Experts of a small language model: 8194 steps.
Below are experts of layer 5 (counted from 0) of a mixture-of-experts language model. Rows are named router (the router's row for the expert), down (a neuron's output weights, with its number) and show model dimensions 0-255. Each number is 128 + 24 x the weight over its row's rms, rounded and kept within 0 to 255. Numbers have three digits each.
Before each expert's rows: "raises" lists some tokens whose logits its average output raises strongly, later layers aside. This comes from a sample of Wikipedia text that the model never trained on.

# expert 16
raises: "and ", "(", "in ", "p"
router:135123112146105129133085147104130137187099108096119133095136119157116126159083068052127139080124157100133112127147189121136104183063161136104059120127137142123122173042158137073164138133104149128115140136155114117104145141152043165153125139153117147115124120104136135146133090127117123141133143118133120118127145149148129141128129153144151127149084111135122126133139141128124133162156105118134144122133141078129117136137116128124118105099129100145154129092112129106126123112106118128142149118119157093129130167116102128156145127147135124214143143100116108120082125112153084172126141092141128143139135139132104102122130130129144136133154166144120121131128147137125124152134179158136145136155119139141154152138178116115114146106145169107156124107138100108145150168123158
down0:117103121105090147110165148114089139166130143121116145137138105146169111147105124086124149150106136120134105110097104127158117094088145116119160099122099158150111146128130143132161095093130105105133119124110153135114120141122134208140137089117143134121143174143109126137137092133105126162133125129132178096111130156096122191137151086184097123132167105086097071097148165129104132148111154114132105152070135087089118121129134122091168064119133135143119102090153134106109121104134103100162099152176106137088163123124099122096156130167131154125153110119152136104140154138173133100117129183142128153087105129106105132114121182122132137121126110137170151136155164106117170131134158108154127096144111154122112158132138147093141138124099148126133152140118121125142127138162106
down1:141125119130126145136119073127143124160157172141128122124146128123146142101111146111101171099096127114149140134128191161129200141110116160120101125107104127125135107087105093137110138136152180119110135112125129072108141151123096144096115162078105165149143132106135124134120163127112125129175200162129126138114144082110148119151099122120091117064107121158183135101116143070110142108119108132131154136133112137107103116119143149105142137139120110115098109150158146121151063126125106131145161151129115133135144156151120118128118124146103063116132137138138078131102110146102126138122148130155143146088119148126102164150199165127132118132163112151117118148116111125164125158164118108153165110124141090106117121115146141114176126099127154105115083144140145150150125096110181
down2:148164116143141119126137139121135116162109122126137118132123119146109139112135148155125075087127104126120093152168117148109125142152167139152131115163127116158104134107110113159100102126118125136115167177121141101130096103101101124126132124092181180162130143136106136083148161141100109130115143110094138139126122150179098146088110144096148092162119133158125154139110111102122112143090108096124089144117127183130174124091163156137139106096153146115127092144119130112128146133105138165139097080141182157152135130124144141136110140142128089123162113116126128100122090172136123128172148105161141097100124138117128134072068095137120118180109166086091113145092125139144121108143114109158118173108161144110111084159136118192140162086090132099120146140138129115160109099109130
down3:137138102128129124165145120134079112162117124119112102139124085138166173152133136063107151093126133159118110115137105149177105080103152178168144120095148142123134157164089117097115147109140101134105132119156118124136140142143128083123145152130084083140167083138158120109144131151130119151132152117147087119127110141124131098154114145127139161177148123133103144108093119141127090162131109117144097124114098154129100072109114079130149114083111112115122166136142126111152131106191155134115137150099063107156102137149148133104166118150147109152135064129134151161162137131132128092116120086129156130150128109138082143160156152115126116126137129130148133118091104100120110064136111134118149115137123181121150124116120115128122128101133115165116170099117138103072108162119139
down4:153088079108124124142165113142104108092128189126119169151124133142122133130132144135126100145137104138089141146090062155164165119109082111122086139114117151097135121129140172085125137130147136085087137129146078116160077151104130090108126140127140102152136127118103121102105135155166117084133114116133111098104123166100113127145125114143093125146181143098145138146120127131108135157121135147125119135134132112125151116128195048111135152127161111136129114118124136128098117131089164124106127177183109150154134120147156143083105164110146126172113128110125143169142127110137185173118142089131127127115113100106112146134101136082146122104120121102149131109128112111109133082135135131140122145126073118142113110115136107158122135160146128097131169105064112146127153111143098
down5:145116131082134142100130161132114142145107098131077141115124157163162163125103130112138080098124170128147085109109114133128092154140126159130100096135128124122157108091136163116157139157149132137166116132126145118163129094149128115124155140138171166134165100128120138159137183110101114103125127121136113100135107103080105119131155143124135138109145110130139102100099137142141158095126164171111137104108087129122109162153118138090107109111131167114128130122136101097149110152089108131173153168171122138091128132142123166169105185148136104077102167100100104127096159118118100134114120139124090131087114179121150078121089145142130068128135114154118109132117112124154126140156133160177115130079157073149109102126083131098165145138130122110114152146157146113116157147121094
down6:147093159120121115128160120113119143145118052129106134157137128138159157118117151098151128140132109120085130135106132118109136107119167129137108104121127142090165125117142154132139096121147146144109185128130137118164091115067137089177117132156138136126124160164121144110100102151118141145110121104117129115135126153112164132067154086151065117135163192104124162160151129146105159106111093139106130119128138112100152096144125128104176125149138111128143129092157121115139078106122129118161128135147102131141134132101140111127151087178115119176165171094161156113155121104153171107124093151120136093104103136139150149087172170141155120100083104102135116103152160118081092142115122116155099154152117160135135159134142119163128174135104134115100137110114136101124120135158102
down7:184112156135047101100086157088129158100126132155139138096137136135148151129086098142134115113147182156142132119125143139142077131130155109112098129153119159133132114149120187136169155134144170126163114127135111141135131133159115104112123111155135134099170117096108119174138148112137130122128145123127148165118107126113099117155153130146139162153092136111104157112131134129140137061144135173146135139140129158111096136127119127129105157099119131128104119154078147136068134135118128148118134113143195126157148108146119190195142130165123134096132130124067128145072148141110136129142171134118094104112114140133146137130096124149111111132128143133139120149145093162135119148152130186121128123109156124139119134112197139151170119082137142113172099126105118148120096127160126
down8:115142145130110147105151110137138096067102139164125138110121115166152127185131113095140103130154132061122141122150164109152125162153109143139131095115134124159139120121126121111120139185155107163136140119126127138124098128128091104141128135131104138131069108100120159173126121111113113103137133132134128088170098083131137128124080156105176142117134088153129138161092122097127123155107161097147171140144147163097134115129113144134136111154115178109099150178131185131139145086094145126151103145122127101114136146137140135143137121094101116111104122152085134092140120158105077131176134097096130171140116133131117166139109158098114095162154140165112107135118116126147188151131085094083149118122101094117167117105125098098106118129110157133158130165132085145140132136112092
down9:085147153138132117102082096148125089092161110151138149104111181088135128128143120149150113116105085133107083137147135130115142155157106129121134087154138112172130093140106138153126111190118109141115125141109135161083123091127099121159141132097129114149096133152098114109187123083135108143111148183142164148093122054159158127120113139081154140096103113160146103161145133121106087104113148107095137132133101142134146147159117157149119120114116142143176137136112135157109085106116130119138118099127192122114118156125085112124125130137140107142105136087143153147146117163111133142122125151129153142145117124150164091122137118153126125126120127105116128175166146091144156171115138127089170131122135130147081120121136141121106088148090171118159090104136138126078093109148106
down10:123173101082129184128131150088137101120083100168126120127166135123076108158158132157097075105122126088127100132165136076137119118109113100149150117104139100150104149139113135122111135128163105155111131109136152155114121163136114112142118125141118075095171162132111133126103102155090112127098110118089120136117135108097162138157170124111127080141146130162137149122122117122164125132126144105108088127116163139143127093152133133133157149178132150115102125161098125169137124121123130115136096143092134129158140081128159123085140132148128158131150157144132144111133104128139104124138156150145095089204121094124119129113082119146123158167113136134124147176098111155092102134124107153134117144117071115123152119129086125187144109103123120187128165164091110112122136146093131
down11:116130141156144158114107141144111144146120102145129130134142132115160116129156143091109207143126119091119127117099151077145128110154129135173129139073112088063131094125149080112111117141116130163131128122179117111092170130121080121113124138158111136117082148168120151170112134106129124112190130104116089152102118149127133139134104153125161108129116123163139130102097135091144140097161126181122154113101115110120150092118123108124131116135122109123133156108137145123122074117109130145131090154129090109102171099153142136114143138119116092146051084154109123143120124154137149095106110105116121138173085166117107143104181131124114148116112136142100112106121130140158113080130116132134124147130154094108121139089122144090127092135153120112140077144149160145170096089130159
down12:148113105171125104164120119194163158145130146122129150140079122134175099131096143118125188095073125146102135140118134136112137092095174123137130147142122143101139135132131140142133111153119100115119142108116162159134170163125178151141128146084127127155129092133161120112151097142116112126144084148101152139133103145141137133124093105139090141112138156127076135093128136123135138140139136118128096128085126137133110118093167110141126125158095086129121124105153134150142130120108143105113135111145034152148133077132161149117153143137148136146118107112146154164133121167109138131105113103168129104054138124141099139144178163131096150069106103101112169103108130109130101094127134116114136151154175152090079109137130098097142119125153121101122146115130101148113110114113166
down13:126104107123146145109124143105171128119172118113133134171153154098135156078102118128152144163153177206126131111120131093151125140113129096087086116109134151119126141133095155136160112101155148133129127113109144180137100140149188111133138151135106103094118134127106096100079112147171156166099119140111138102117141134093125146162130147151095163122121185118114091124143132139123129153123134129134121124111100133127154091130137089077112124112135156117100115120127138180145137137151146149166127103124141158148094113094127123120140134142139166108173125149144107131158126103106156064120100154123131148122128094136160137120095131151151132101097104099185154150141139115101135091130122148145109086138118109147168136100073142133127084139159117146090152153087156139110119156128075
down14:090116121138081093104148075163142152166119129140116149170114118110116130094114152125130123098127133151141117143138163146132094109171100108107135145114144164125154093165137184117155143117109163108146149115129120152107139145128125117127128142120162113105132121137141119146122068148202133171147169127136115087108100131125121082152132076125130151193100107097132102111140148101135122112134141119105116104148101112120129124136168114113099141101141132124110150091122152096114131108110124094106140129133111138147179065144152083086165129092157156134139128122170162150115163119140131145117097130140158125115118116127088113094144167119136135124137084180148089099142144124124092129100130127140103119142148155178128120148113123114115102180153138109112143091079105123095117140125072
down15:155128173098129162134148151185094096141137128119112156133139157124170144135124139130128200109095122146146112144115113160171116166117085116145148084127118115092104073110106122149127133172117128128139097081145124096124126159102106095099125125177122145100151113126099110141158148069131118188141150129157113107092114107135169099141135085118190107119135127127164128128103136099140155099149155131094141088125109128144129131128105105136108140134159134122093135161115146110138129131122130138156140156127094120098173136134135109076155072108121108115124160129140098116148069129101144105129127140168140113125147150125118122119163156108137121161162117156158096136127109145155158098155136161139129129157108120135143137068135121130149136174128073168116085131138120099103108140133124
down16:165080105103096124121134143126099116110120150129083110127121140111141127136102139106109162135088162132119156144103155116121133150116163130113104102124125137116140096129183133089134150120119141144084117099119128111133156112130147114089175184138148127091114129111117146131115132085131154155088139122108115138136117137128182091176197125157121129154142128094098128117163094165115095119140169165108121117138160110093118139139104121097125148179111096135125098144115133145108095171106147069141177130124122125147190156122115155166168103115146149124153176157133119115135114097132126108095129141137129133145111113130068148134152149086088107101118122113112098125161127132114168162134111184135132112089118100159161122155146107141142137119118118125099131105118126164150154116189129
down17:170150135131121149107136126107132172139141138173139143117142140130161130088113149109108169127122122098110148130110132160122161112099097138145136134110103131122131033148134107139121128130094159116079147127093141096143167127166114166142157112110123144098153153101143131120131126143169128114140179092120153147085142107112125122106099125105098142105169147148130110124108110132108120077121182125095121100158132158165105142156132098111128125151136104097157127122147081091115165121114113129146117134096084096121145151132106129134118133100130129139120159072137149156125139129157151144130179167137118142114125106129112175164179185157114149141108141096113131129090137162148141136111099114179119140124150096108121101098164139111159157132126108101132152131122146181160162088138174
down18:130128127131129136103109147099133133146088093130098171142130116144163128090117149130143161123152153149138094109061105140125105128145149136078113116134120137124115142115133149116099076139116128145181162122107125157140164130112182175114098128122098119135127131139144088123099112135099174120175100152083128102138085134124147113092156110168095145133126140097141101087131199136093120149157186139141133151128116109107134109137137100109149166145136130147158153143150107108102117174155084131158110112162071136108122126168123112123089134129121112107146114073121122103176158094113138134108123128126117109111112107070157125125106134131147138101139112145128187135131135107118110124111131096141113087127119122110127173137103123115089147136162121149121114060159174125131116114120099
down19:089125072110134094158170127097137116074105126108114117152108137148133149126120073156119123120120130124157147182161114124124138157148131115124139144152144126154135085160114125141132141112092160131129147149082147163150133089120112114142121123173142144102110121169156141100125144101120138088133119151138176117125159112090129116129151158117110092145129097111131104131174116109107138105129169114137146165134116109121101156114161154126156133128114110192139135135143151151123079187103106143152135131123202127109112151090109116134120122141107106126138157118121109144133087085065152118132133115088123110070135142097145124167092097154150115095133132148118067113164143151121185126127104115125133159145079120156117166169127121129082116163108137135130125135144157150138128108138129
down20:142135134126117144093115134159135115143114144113092110131130142127129122128103104091082130127073094117162116140106170092150105157099167141106117122094140135119133146102139127107104133155089138134121133108126131105131132136124104086105129102135175155110128128127098105177141147130134095147121186104117084117145129104119144087116095120154170147117125061147117138133120115105122165157147127172127104157121145113090119164119095116161092141126156090113120145111108149100088147102124091109112154106136120131173130083138144183145111142082129124125164148161126084153128117130116111098203162128132156139127092107117135100100102147088123133138128070161114117101130126177114147117146099154114165163125139145121119145120149128126187140076091100131120128173120143102125092157129140
down21:154138178116135153092140165154091101141115119130103148133127151122121103173123177128156146106094137108109107123129152087148124113115104153190126183149108115107160088095071101134082098146120079119143177133153122119118132082142080133147138119124086160133134132131122160139127112100112150116111147121133102107135150136134124165150116110114170115094143139122141147128118140143148095159114099156131155132164152101122113125083141169171134119114134129137114145143167159153130116135082115137107125132154128124123108142112158123125162120123150122165108149158158123140078098158097112150094131107107156112138172128113136113105143113125070166142089134123142107103094172165090159131110114162102142140139170136081117182146151118139089116098147097143120119164097103116131097137151138
down22:124165124127170122109149111127127158149136144127105122113132075105123100150140145113108134095146136110120140093080127145122117108139116139130117104166138127149125178099100114125139115172156129103131150172148066087105161109138092134143141103136132135154119068124109130104134138135164080142136078151129114098103116112143096080153119137162140119098106155143150152128071134127122177115136143106132092101106139141123105119145119138133120132149125140089115117154107121126144139105096150150131125140148061166121098098115164172121134131112153109105138154144146169115103136119128100135156118121178148126124120130158152153126163152126125095151165132122119093097134115090147098109142092156077114154143155156155090089134145094131153191102166110147099133119135178090104117104099171
down23:102106164137110139098121138134154119128126157146091111108112124152143114158147190148094161120115108112165139086107147129112111086085144127134090100127131143155123160121114105112142150123147119105167078143125108078126149148115155184100087092105137122167104144124076096088069153135117112158158150145174144124140127116114149153129123122142107122137123138139145104126155161122100167161147121111115102149119148122143098097143107101160131104116161141096088107129111142099117103135144084156170124164127104144079124137161122127149127138149146154127176162155159143128135110101132101131145100118156097176119158074155124148130145112118125112125154073094100135136089091115148125122154105124147110103116112147123092139143153156174143181093133124127119125143137126110168123133154170
down24:104142114123110145141116118104137134153144171126143105150152115109127137049139072194107104131165142170150129114131152104105121161147149115115165148131104076127109163083131125127145158139140169116143121108114163091129162156132134152106098123137082154151133140125126137155109147177172129134166110149106144111137113171125092148158168127137142112123105144150174081124147148120111097107152108114132164114109172114147142156137121116138110122113125156137105145112116132139120114143138101121115134097142148135138138119113104131119150168135126118086104123159128122105139124143126109133110114142136129122123160109169127146141088119142153105122122150154130173165120096093134086164129102113121109140074097100089129123069116141124138143113180162133121097171131097121157137117159033
down25:121116111138115101096131136147148113140152135105103109139148131140143144127078095100086217107136140113159103116154123160112129123139135141143119104122151101127087135117099103142160120153120158078159122139152123107132124152161075135117112094125126185115108088182120135143133121130096162133143100124120127102095150121133127125133102148128112134157133112115119127115147153116117132120122132153142138114137136134123116070155124152095149127106074139151134154137124160098117152137117140154157107138132082129105132160134093115139169091126126123163151118153179144138126164166105114158160140102164142117103069106122092170138223134124115108126141145160101113086117178119125096134077121126119149093137131142113105146162154119123125122135176109094134140106121120130162116094132196
down26:151137128148148147108133181142165134161112120134104131104156136103143101108143122130132152133127129146139155109092140155138166131122170128129111110119103065144157123133133101153118091171145083131172118155171130102159184135108130150098126155123079146105126151122150128112127140131168099124084145133148162138142146105110127160160098142146107134111142106092139123091155143058122133179113112173148163162131172072130130089132098150111173147130126138132148144150135144120113123105157057129153157156160081173121108137103106121137131130162098136118132133096135121112148148119136090167119124135110149143117113085117123111118135156129135144080112124103143130122113138133145149113137097076113103168157111134123115138125139087169130176110135104122094104131155143130141170086140089
down27:114092086119128103165137137110135168117137148111139119135145168125141118141151181115108096120141086129069111135162117132174149106100129129096142133113117084155111128103178120105118113098106101137092129168103143188086089156146185145118152112127151133150118124093133165106140086103116137091102143117145121146117127121128144124112127128113135146102117148139106138175107092142097100121124095136138150117159117154125171100143172120150146112112180146129157136132132148162118128135127124138117163145115170115112106124165136114101115093123118117146135107127124123141090105118095134080152119169171107126133105161141141135143105118186134108125073113114120113127098133121100145134110088117138170126158103156130169135135122101072048116162134127136152160083109124136104130125124177
down28:150109115117149105161112111088126091142132106089145124136134115092132117112126087096151094124132135179117144125169133130113120151141157123155158116151144142149120149135144114160112127104064156136147166115122108165098121142146088077151109126156150131112086105143157144118128148135100131144111117113113131107143125179141130131133133164086096118152119128110079128127143113133150117091128149119105139149139119100107140107145126165171143128113117128164167128114126150122113154151137134119111141095127241146146151144072122107134121130181099154172145120093128104094120146146088154103122094090151131119107165113105131107153107132126164162089114119133140112145134183087128103127116107112138126165141137108145112152144093112156098140133117193110092118135119125108157125123167074
down29:132131146118120123143093154113149142109143121132175124133131125113114114129120123127140088110079134140142117146127166119112127144117137131134123116150146104164155124110097116149108108175168158121108106125120149185168112128110146141070108136086149158113161118134118141164159143119097109141113137133127138142141114147140109156105103135105127106176101108158131120139164131157137086173121121047129148139114152157173127149129174161141112123130151104089151139126108116139109109109127128119100146048105146133143120120097144160136120144120122155115159157170156125091120132115110067156132112115101127102123176119171105131142114111153119130105157131138179094178133119116131175209120146107088107100102135115105125160136105133126125124137137107130152127115111099148117079166141059
down30:111152142143111143145124067130095112096140130099175078082125148110165102104126128108130142100124115115122121146159144104162139127096102107119178115135137104132144116106136138139115136161106103107118137103140146134159182106141156148105117103110117176111119131075117134099125131118113118112119129127138072120053157102096141125153110131115156124057111110163110134134124099123144134093137119113116140169097152200135089098125142158114094123118152131128125114150097133130113107129137115155116103090110135145170114143139140151094161138135129110065127126183129166126103123122100133139164113110075147138145128177121113130138121105163110137153144117091095156123088121138182139149106114160104129106158130116119120121144108098067136116102125131118177102116138085111153114130138156
down31:172135125115128097104143109152133120130113117111119137097119109106138134120093111100130192143099144135164145128136119124137117141112144109127123086123123167106140140171133099085144158152128137123113116181120083140161130126147104130101131141117104145109164139152146097172135119091167141177132108119168168089147141137096163102163101122159143142142142123086112112088118129103155159134103176101129059119134094083115128108149086127147142164123148142128151166104138094113134138157120152147140151113155124136084140120155131133161165110143104136150127147114107114149155104100123159144106110129098108146085145149131133125131195126157133101046163127124157101141147137123115158086131133118054107138171150112109101140085165136109158125151124123108124140132095106125133118149125157
down32:146112131123100084162131143153083156099110112097126145144089119116144152104156156130165117181072161157156138155142152115099094154185107151112127135120122156141105094126144128115112071156123149148132200166176124172111102162114129137105131130114118144136134145120142135149141114141094082103115087146133172167113129173120159133142109116143138144130162131078121157149118148134082083106140121167117094109153113148082117148095114107139134166100146109120151127115154107098120148099132110128105120126151117135124141074118185119157131151102118142121165127116167142160157130111106136136119134134137119079132092102165144160128173113125167128117118110100148152132137139113099148130125120095154131136148107144150084148099133134123095126124088110116128153118136177144120137137156083
down33:138178125123105134133112118148104100076140152143131184122107123105130143115126099136151125148124152126128162110156120124103130153148122074127129122183121105130139142138163158122115135103104087128151086104124129142109105099165110165133154105135161123111120138096091145128103099118177145119086142153150171162092133136117099150134139093110087121158134114154128103103110096175149125096129154148132114144164154158155157135137120126126102100136184092168134116132126084114129184131159184128146123142086128085141129157192164147102127105089149167112135145110131128117130147154106145164100127192135149136163152180150149132101085143111128104136121127154126143143121120142109120161143097156129084089137112141162124107125148107155101180100119151117143107141112121112134122152115121
down34:111132131128133120121152158117119118101134117133161174103157126110132144144165086071135102134151136130153103136113164108105126164128075153122167115169147122176116103106134128117107148171105144141135140128133146117162107139109058148130130158128146162156117133105149209139156141142138109087145133143153131098138127126148135123130129160098114107118054139150142121134140092111131126124095140072177155128157137103115116158115091144190123104147161171126140138165124131156124145117145148170114134099128203123118101128117134085160132122100124130132095194117119159099134123131083152136185133123120154118111132133133137143111123132110138134134138115150173135139115123144127182159092128150124155137146108119113144101145115163142088103121108133174134127170143159140148125105130097
down35:119113135125189133143146138117146122084130148174100135141099123116101153143145119130155135120129157119103154164106112141184112124164095071109129137117082169139123114149131172133093166162140129153110116104136086122109117139122127106117133111126129096167094098123111141118141111120132128114129120149157141156127085166159154122102121116103130162101072162139133130079135105122136152100120161123148107091126127116083114167136156096140102170140134152147128145118098128185124132142119163111137087131131126117168091106121144098125081151133123102127113154158138112144100098108106144125139140081151151115046119145130171102134152146132158146104139107178128137130087117105145091108138132190142131134136169162110060120137167163162148148118125123119136131114144115120097147103120115
down36:163115110127103180126118131141118147168114104112084099106119153162162151167109178096116137108088151120165166143115093131137110123074122106136111137117135162099128091104089137099113131105120127140163124150126146166147159154125123112123101113129081077100120114168097088093128116127111151146141127142143100107128124168093132121137142113162110121159189116121110153116098133152111146146102151156108099162134126074119121127126158135118143111129127100133150128121165134134147144143128134153154149120108082118152070136162136154169154148128126163164135149120103093127127167114138135158117133151126135137113084146126140109180122110116107134086158107088154156103136134093140093122099132096133170113107124117142130162150184129186107166129174145114090157126129169109156142121140135
down37:120127151117158134160131128160136106127118114148146106116112121107151147133107107099115143129139113159151098145158132150148116137134150099158147099146092145111151117174119099113146130168118131125101115106105123077164137130110124155107162120130124158143141130143166149131115136083127093135127106122155142117145106135091173137149140057115143143078139164141126131113135141140142146130141139163129142087135072121148126137148143105144137141155157136106133160115171091140166157156146130152166134175130093164094109152159133128120130108148121108146081146116095122168151117115121121112077091144123154149089114131069173124139192175153148115093134107136122143156134155143184121140126149118119123149135122061117117144130147122126110146148147116036129107121167094134148149157102168
down38:139091180116099106106150136162123121123113148141139141138143144138124137159115128084127182138125154164148129093086086142160111122136145142128147120130123165105125080132145168109149113118150137152154117104132112135161137136099133109167121089164135118111116143087161133092109111093134111142135130111117092083128163125144167081103136122158122143173154159083116088144123131142135121134144154143113114108138138114100164129155114085130165136183125126153165151102136112144143074118122107083150061161105095098120167116163141125144147096119126146117145109095137134123158122087155157109077099150117099119138104107117131132124176166114104089154160103159147138134164153151105154146105145107105137123122127135140138149118142156110143128131162115140062127130116143127131191159126168
down39:120124128146143129121116121153123108094101119131137137142152128128149106125121077135069169128109145136149143123139105097103110134117132123067114148107148149131113139136118115109118169137130144111091120127116123099142126146110117127142109133139097126115110084162119081158128141139126115172134112091122122119113134125080150126129102176140127172129097118102166138076120123131123103128165185114152096110181114093129065132094087079111068115102104127140125143154133140155130102135086144145137132107083102103104164145097120111139121130070144140151148126134150112110140118071126160137139121126110137133145098097131128090131163120152086089115151131158138123113131116123160146141122093159133125132120098125134122101148191134170186075117111110153100126131100113151096114168135201
down40:137139109126139075155166154148116151118144061120149092123083156108124133095130126105148113126134134130153127134165145113141084161148156104097157159126121125117139102168133058113170124115133121131127124132100132186112101124091148130119132125141167147141145115116170137127118137122088118098123113082116131119144149109076126137144098101156152084119122102133117143085129111152139103107137127072159089147114136126150140106111121131157135116129111113138167164110125154127146088152132107182148096128129131110127098130115068100147139126137066163111114126159117130118130075126095153081121111131143144093145133121083114146162169145136139083137140118115146145191096132098117123166111143095094139115112102110100132107135105147150087123134134135123130108068115149125095103166114144
down41:111081131109095126171080114137131174140175135098159132133133140115088099130122127109105091101147128156125098131141091120113102084100098147138128162109136133092142129120121157124172171110139106105092128116127151168125078118137150145128177136124125146110087111131164123119147125133160146094122106134142129065140174096104167131126148123143092146135134124100102156131127106116128128102134135134094123140071129107143131193147135112065137089165115137129147097109143089118138143077133156122110139137142128131136134115158146158094141115120131148147119131134091166131096145163118085115130122148126137143138125172128084091151068133159135121098104142074125141158092133094163112088106128111154128100124151154121147111173125107122131141145143187130147143126130107145087138138133172
down42:135106122101138124119147143133163106115157122143131179130140136141091154107149105123145115154151138126088172136137112089112101096124098107133123152133166137092134153136125092124138129127152123147128147090082082152157108097136136119132091139156125111128081105159145117123121198097139140098108077144154091121155111136104138121090105133118110110160105118142126135163067129180098163115141142135095146140104135120127152101106177112082143185125100112149137163125152101122103123156145134226155162133109087132110141143123134107110081135174148122160149139111137122111123148089131123145141106094151132129128114126130163132159115160115113132120142089119104144142163098143120116123102105130132108120163100110129105137088115154145097165132111133138084135136121103122180125104103079
down43:116123118112146161135144144120127098142108125096124146104122150074155121124146101078118094163119148113174100125118174133167104064149149164136134119143087151098140094159138158137095148112126158127055120085128142113154098129114096131123151093126147095161170124127114163122133150093150090107121130144113086119149171131127173115104087120143125080140148115106072095124123140124094102115082135146113106126143117145099106165106109094138129144167122161105140142120095135145139116116124131096130119117118136080192153081163182141145134128160113133081131146128141132132136127085146152139104121110073150116152108154122110144138144109135119130163152112097116099103107120139171126147146123163108153169121106106144164115119146139107127135120129109135151124119174093111112115134131098
down44:146107144129090110154093137140141156165082139106147142114144124125146137128112130105128175185121117167147130159140147129156126163161157137175148126167122112098136110186170131101112136156132144147114109109154120127115147175154116103149127120109110167113110098107144168128141133110117116120140164107132135150096110194133176168146106123128132161112087096128106125088171088113147130129155106088144121134187147158132136121093122143104120151098147087172141133132134130117109149150116152124113117111162171129086153190129099091125126106108125130150120160177136142139090180106101100172140131125092113111114113136100107121151174132112119117127106166111130094141170150141100154148146127084135153154113124102172134172117156117128144123164122136113134144162139140109166138126125137
down45:144125114108108139177160102101163131148113157091124156086128102092131105112120140124108151051073127117141144121113105127103107107129154149112093105126130103118125127161132088123101099101093087104124089138152128109181144124166120159125110101108134174124127153111155141146113155101154135104108158169098104150162126159075127108109143089147161100148138092132128126088121107157124158169163149144134145103146120089108125086137113171138126100112141083138128137137127122117137153112128094088161166161150121129115143143119147158141141109137105117146086115096114103076094122126145140157127153081179077120148101141137057159130106111101149122133146160149081144112149117140142132114146127107137143156165133129152121153124138115160129156097144147110143125135146110139148150124107152
down46:145116118147103150130172135101131129157126134127142115117116136133146120108109093105140087128094164134153108141134158136148195150111105146087163101141136129157112121092075169156174146155133143143159120133137119148137153127159103128145139187103123125089132144125136111150128133091123168147107144176113155054109147149111076132131141118123134137170117160155142147113100187137112134156141139122059138147089087074111126121117138146133142101091123134109126118108144126089134160099135121100167137110150111147123188107143099137167143151145133135105122123112089101120133135139129156148115157131138153102117180122118115121105067154151166119146136167092150136131119147183132164108117182110146115126148153101105126116112134117125142136137113113158187122140104143135141144125143100
down47:130101094157148145111118144110093154149144146128143127132132134127126091148132158153126079130130114134104133147135116135116143131123136110135123118111166143164139129096167127119096140127121122136156133103118142157133129116128141180162113103124135127098114163154132086116139153178089192147146131148075132123159120114157093145117102132113120119139112136130137093133152147149157098127148119139078099218117119173142140188131140125119109153090131110175124099124125132119090186130139095120072114121176140125109136128184103123135103151120129161127153102120166146096116128132124124157130166146126091143110161106128143143112052142142129159109144159107147147159138136122136116109133145084180105042125099162102163160144107132139140150126121131152149121110146147170125140140129109
down48:152104125147130138126135124161146108113115100131135130148116172147159143110130127129114143113150166117123103131137110120133146155123105129115111153120131137107136175137134108128099147119120150124144107078099184126138090153096128117109114105112083141150139147182130109122129131138141137111133135152122151140124163112105158106118186108148052102091141171093157103108164144150079151120157137152131154132127141089148155146121178147175109117156125118137089135087149114109119086137082112133155165116132150129129136136114089121118111125125092143153164174128146114110143136134117093135127121146106107148074132128096187102160206148152142118090142127111112150095089161137131108112121119079160108165125133114097109137127150154147154149156117150099102113135164113080149105078159160
down49:133106104124142155156146131126092131140105174120161099163102125121152125100131125122075118147155133120127129150148129148166117151122118133095109113135133115085108123122148153085146135123111149109123097168136066106109109128175102099113129129151126117121139093153138147159154162113148177106126154101106142141079179189123119135158162146115126112119142149128131156135129113127147096120127113133159117147125104127152140100136144099129104059142138093122126187126131134143109093134118143120108129063149144128146086119109112168164088119182149099125152126157116092129093140113102133084179109092140149118122134126181128179149108152124125123139130083159139096134108126115142171090155131161129153153131137150141072145168131149134106140129122120177151121109109162154104123144117166
down50:129094112111126130103112099141076120145168158118167127144130104144148121159144089125121094095118119116105113116170126067120161161093138186104130130112152148140121169154125146143164135073079106125151178137150089147113109115156125138110146127108127166133130118097143088161116095134136119120123136126138113142142184107098115133122098190166112111139132131134129161140137142111080087113123119149120131146140078153132083103120111150109126117130136149177117117161123098115106142142128160121117153094129157089165097177133090126137092158118159116109096091111109132139122140139079144139129100090154148135135147151135070121130119142154158130126132142132143170146070114122130141133116122182154109125169144168102146090172125130097143135115133121112138097120106120102130159134159151
down51:135089151140148105165147117134129125117070143129142150108098123105156095167117078093098178115106136100143128107114182132180111127100139136139146119144073157082142119103142170154145111152152092137138143133158159135155144110096098127127103100083125097142154156118178096132097136100170127168129175095103151142124133114074162127114105101175135117082128143135118107130127137124142137100131135131106135157153113131131132102107099132126120101138141143147127170135133138118095157136118163129114169120189138140174158169160129156069178060134156115146145147128159099137115102118111118129135121133097127115097122117143098108123178147123122139147127136146138103131120149125143143188129141146117124127159125090112108131138164092116124132149127134140086147117112097122103114164117144
down52:161076112121173133121117173107128115145082131123120119132110094135105118145113142103092138065076152131159150170134137128162096109137139116148116079138126134096129097125131164122131178153141189120086116115130116109137097152158162103095081138149090131118136117149144120128116106138095177141168106111167108139139108107180178115104116087149118120151118157130099120141132109160119151119162151142117161084153116115129120100143106113127137150119142172080140095144116147133151116143079070172120130106076126104142114172135135118133091127183151119178160130140157108101115138094112149132133121102132078138078114142141107130135162110124123159097130147145122125130136133135143123145107117141136088127108149112138150150121139135168147142105110107135099120113141154081144110136103114
down53:103129118157099139185090116143122121156118136095140124173132087105154132131110102153124134100125158149171141145131137146100135086115172140118145109113086146125123127072147113123108122148156143147151142088146139104136151108128153150135092137146134158139144140135127127137111122136121089138161149100167125182118134117141138152092139148109116107106119162135133133137117116137088143081183150115129178121218133126155097111125109156169113158124134117105150068130130161085136127115104150139134126122123108116134133138114127140084102145108085101147115204141104118156088136135125101121135134097138138122111090161119135116121184139117164120107154143189153093141134112101133114131172142122141107170148102084123137156119142097132128133111132162079149115136104120096140076141156149
down54:123113102187110108112144092160132141150113146136112127082111116111137148123167177076165160129126144166133117093127148125120084116128129159107148163102125163130142120136132125120151145095136113122097085145158099122135077142146130073089152115139152143111178102157161139112155144164142106130105137108133109086122128150128129140191129167105148129155120074166139168130118150067103096152102137149107118093115115125108149131126130136153117136128154131120166127131148144093122134088122131135097115134134113162117156117141088121114126153108127106171148112173083139138108135166122135109162113127133079144107069166132090119134143174105115122123142132062133103095113150133113132119124105128116187137120125138129153108152149166126137065140113172098109119143118127162119138129131135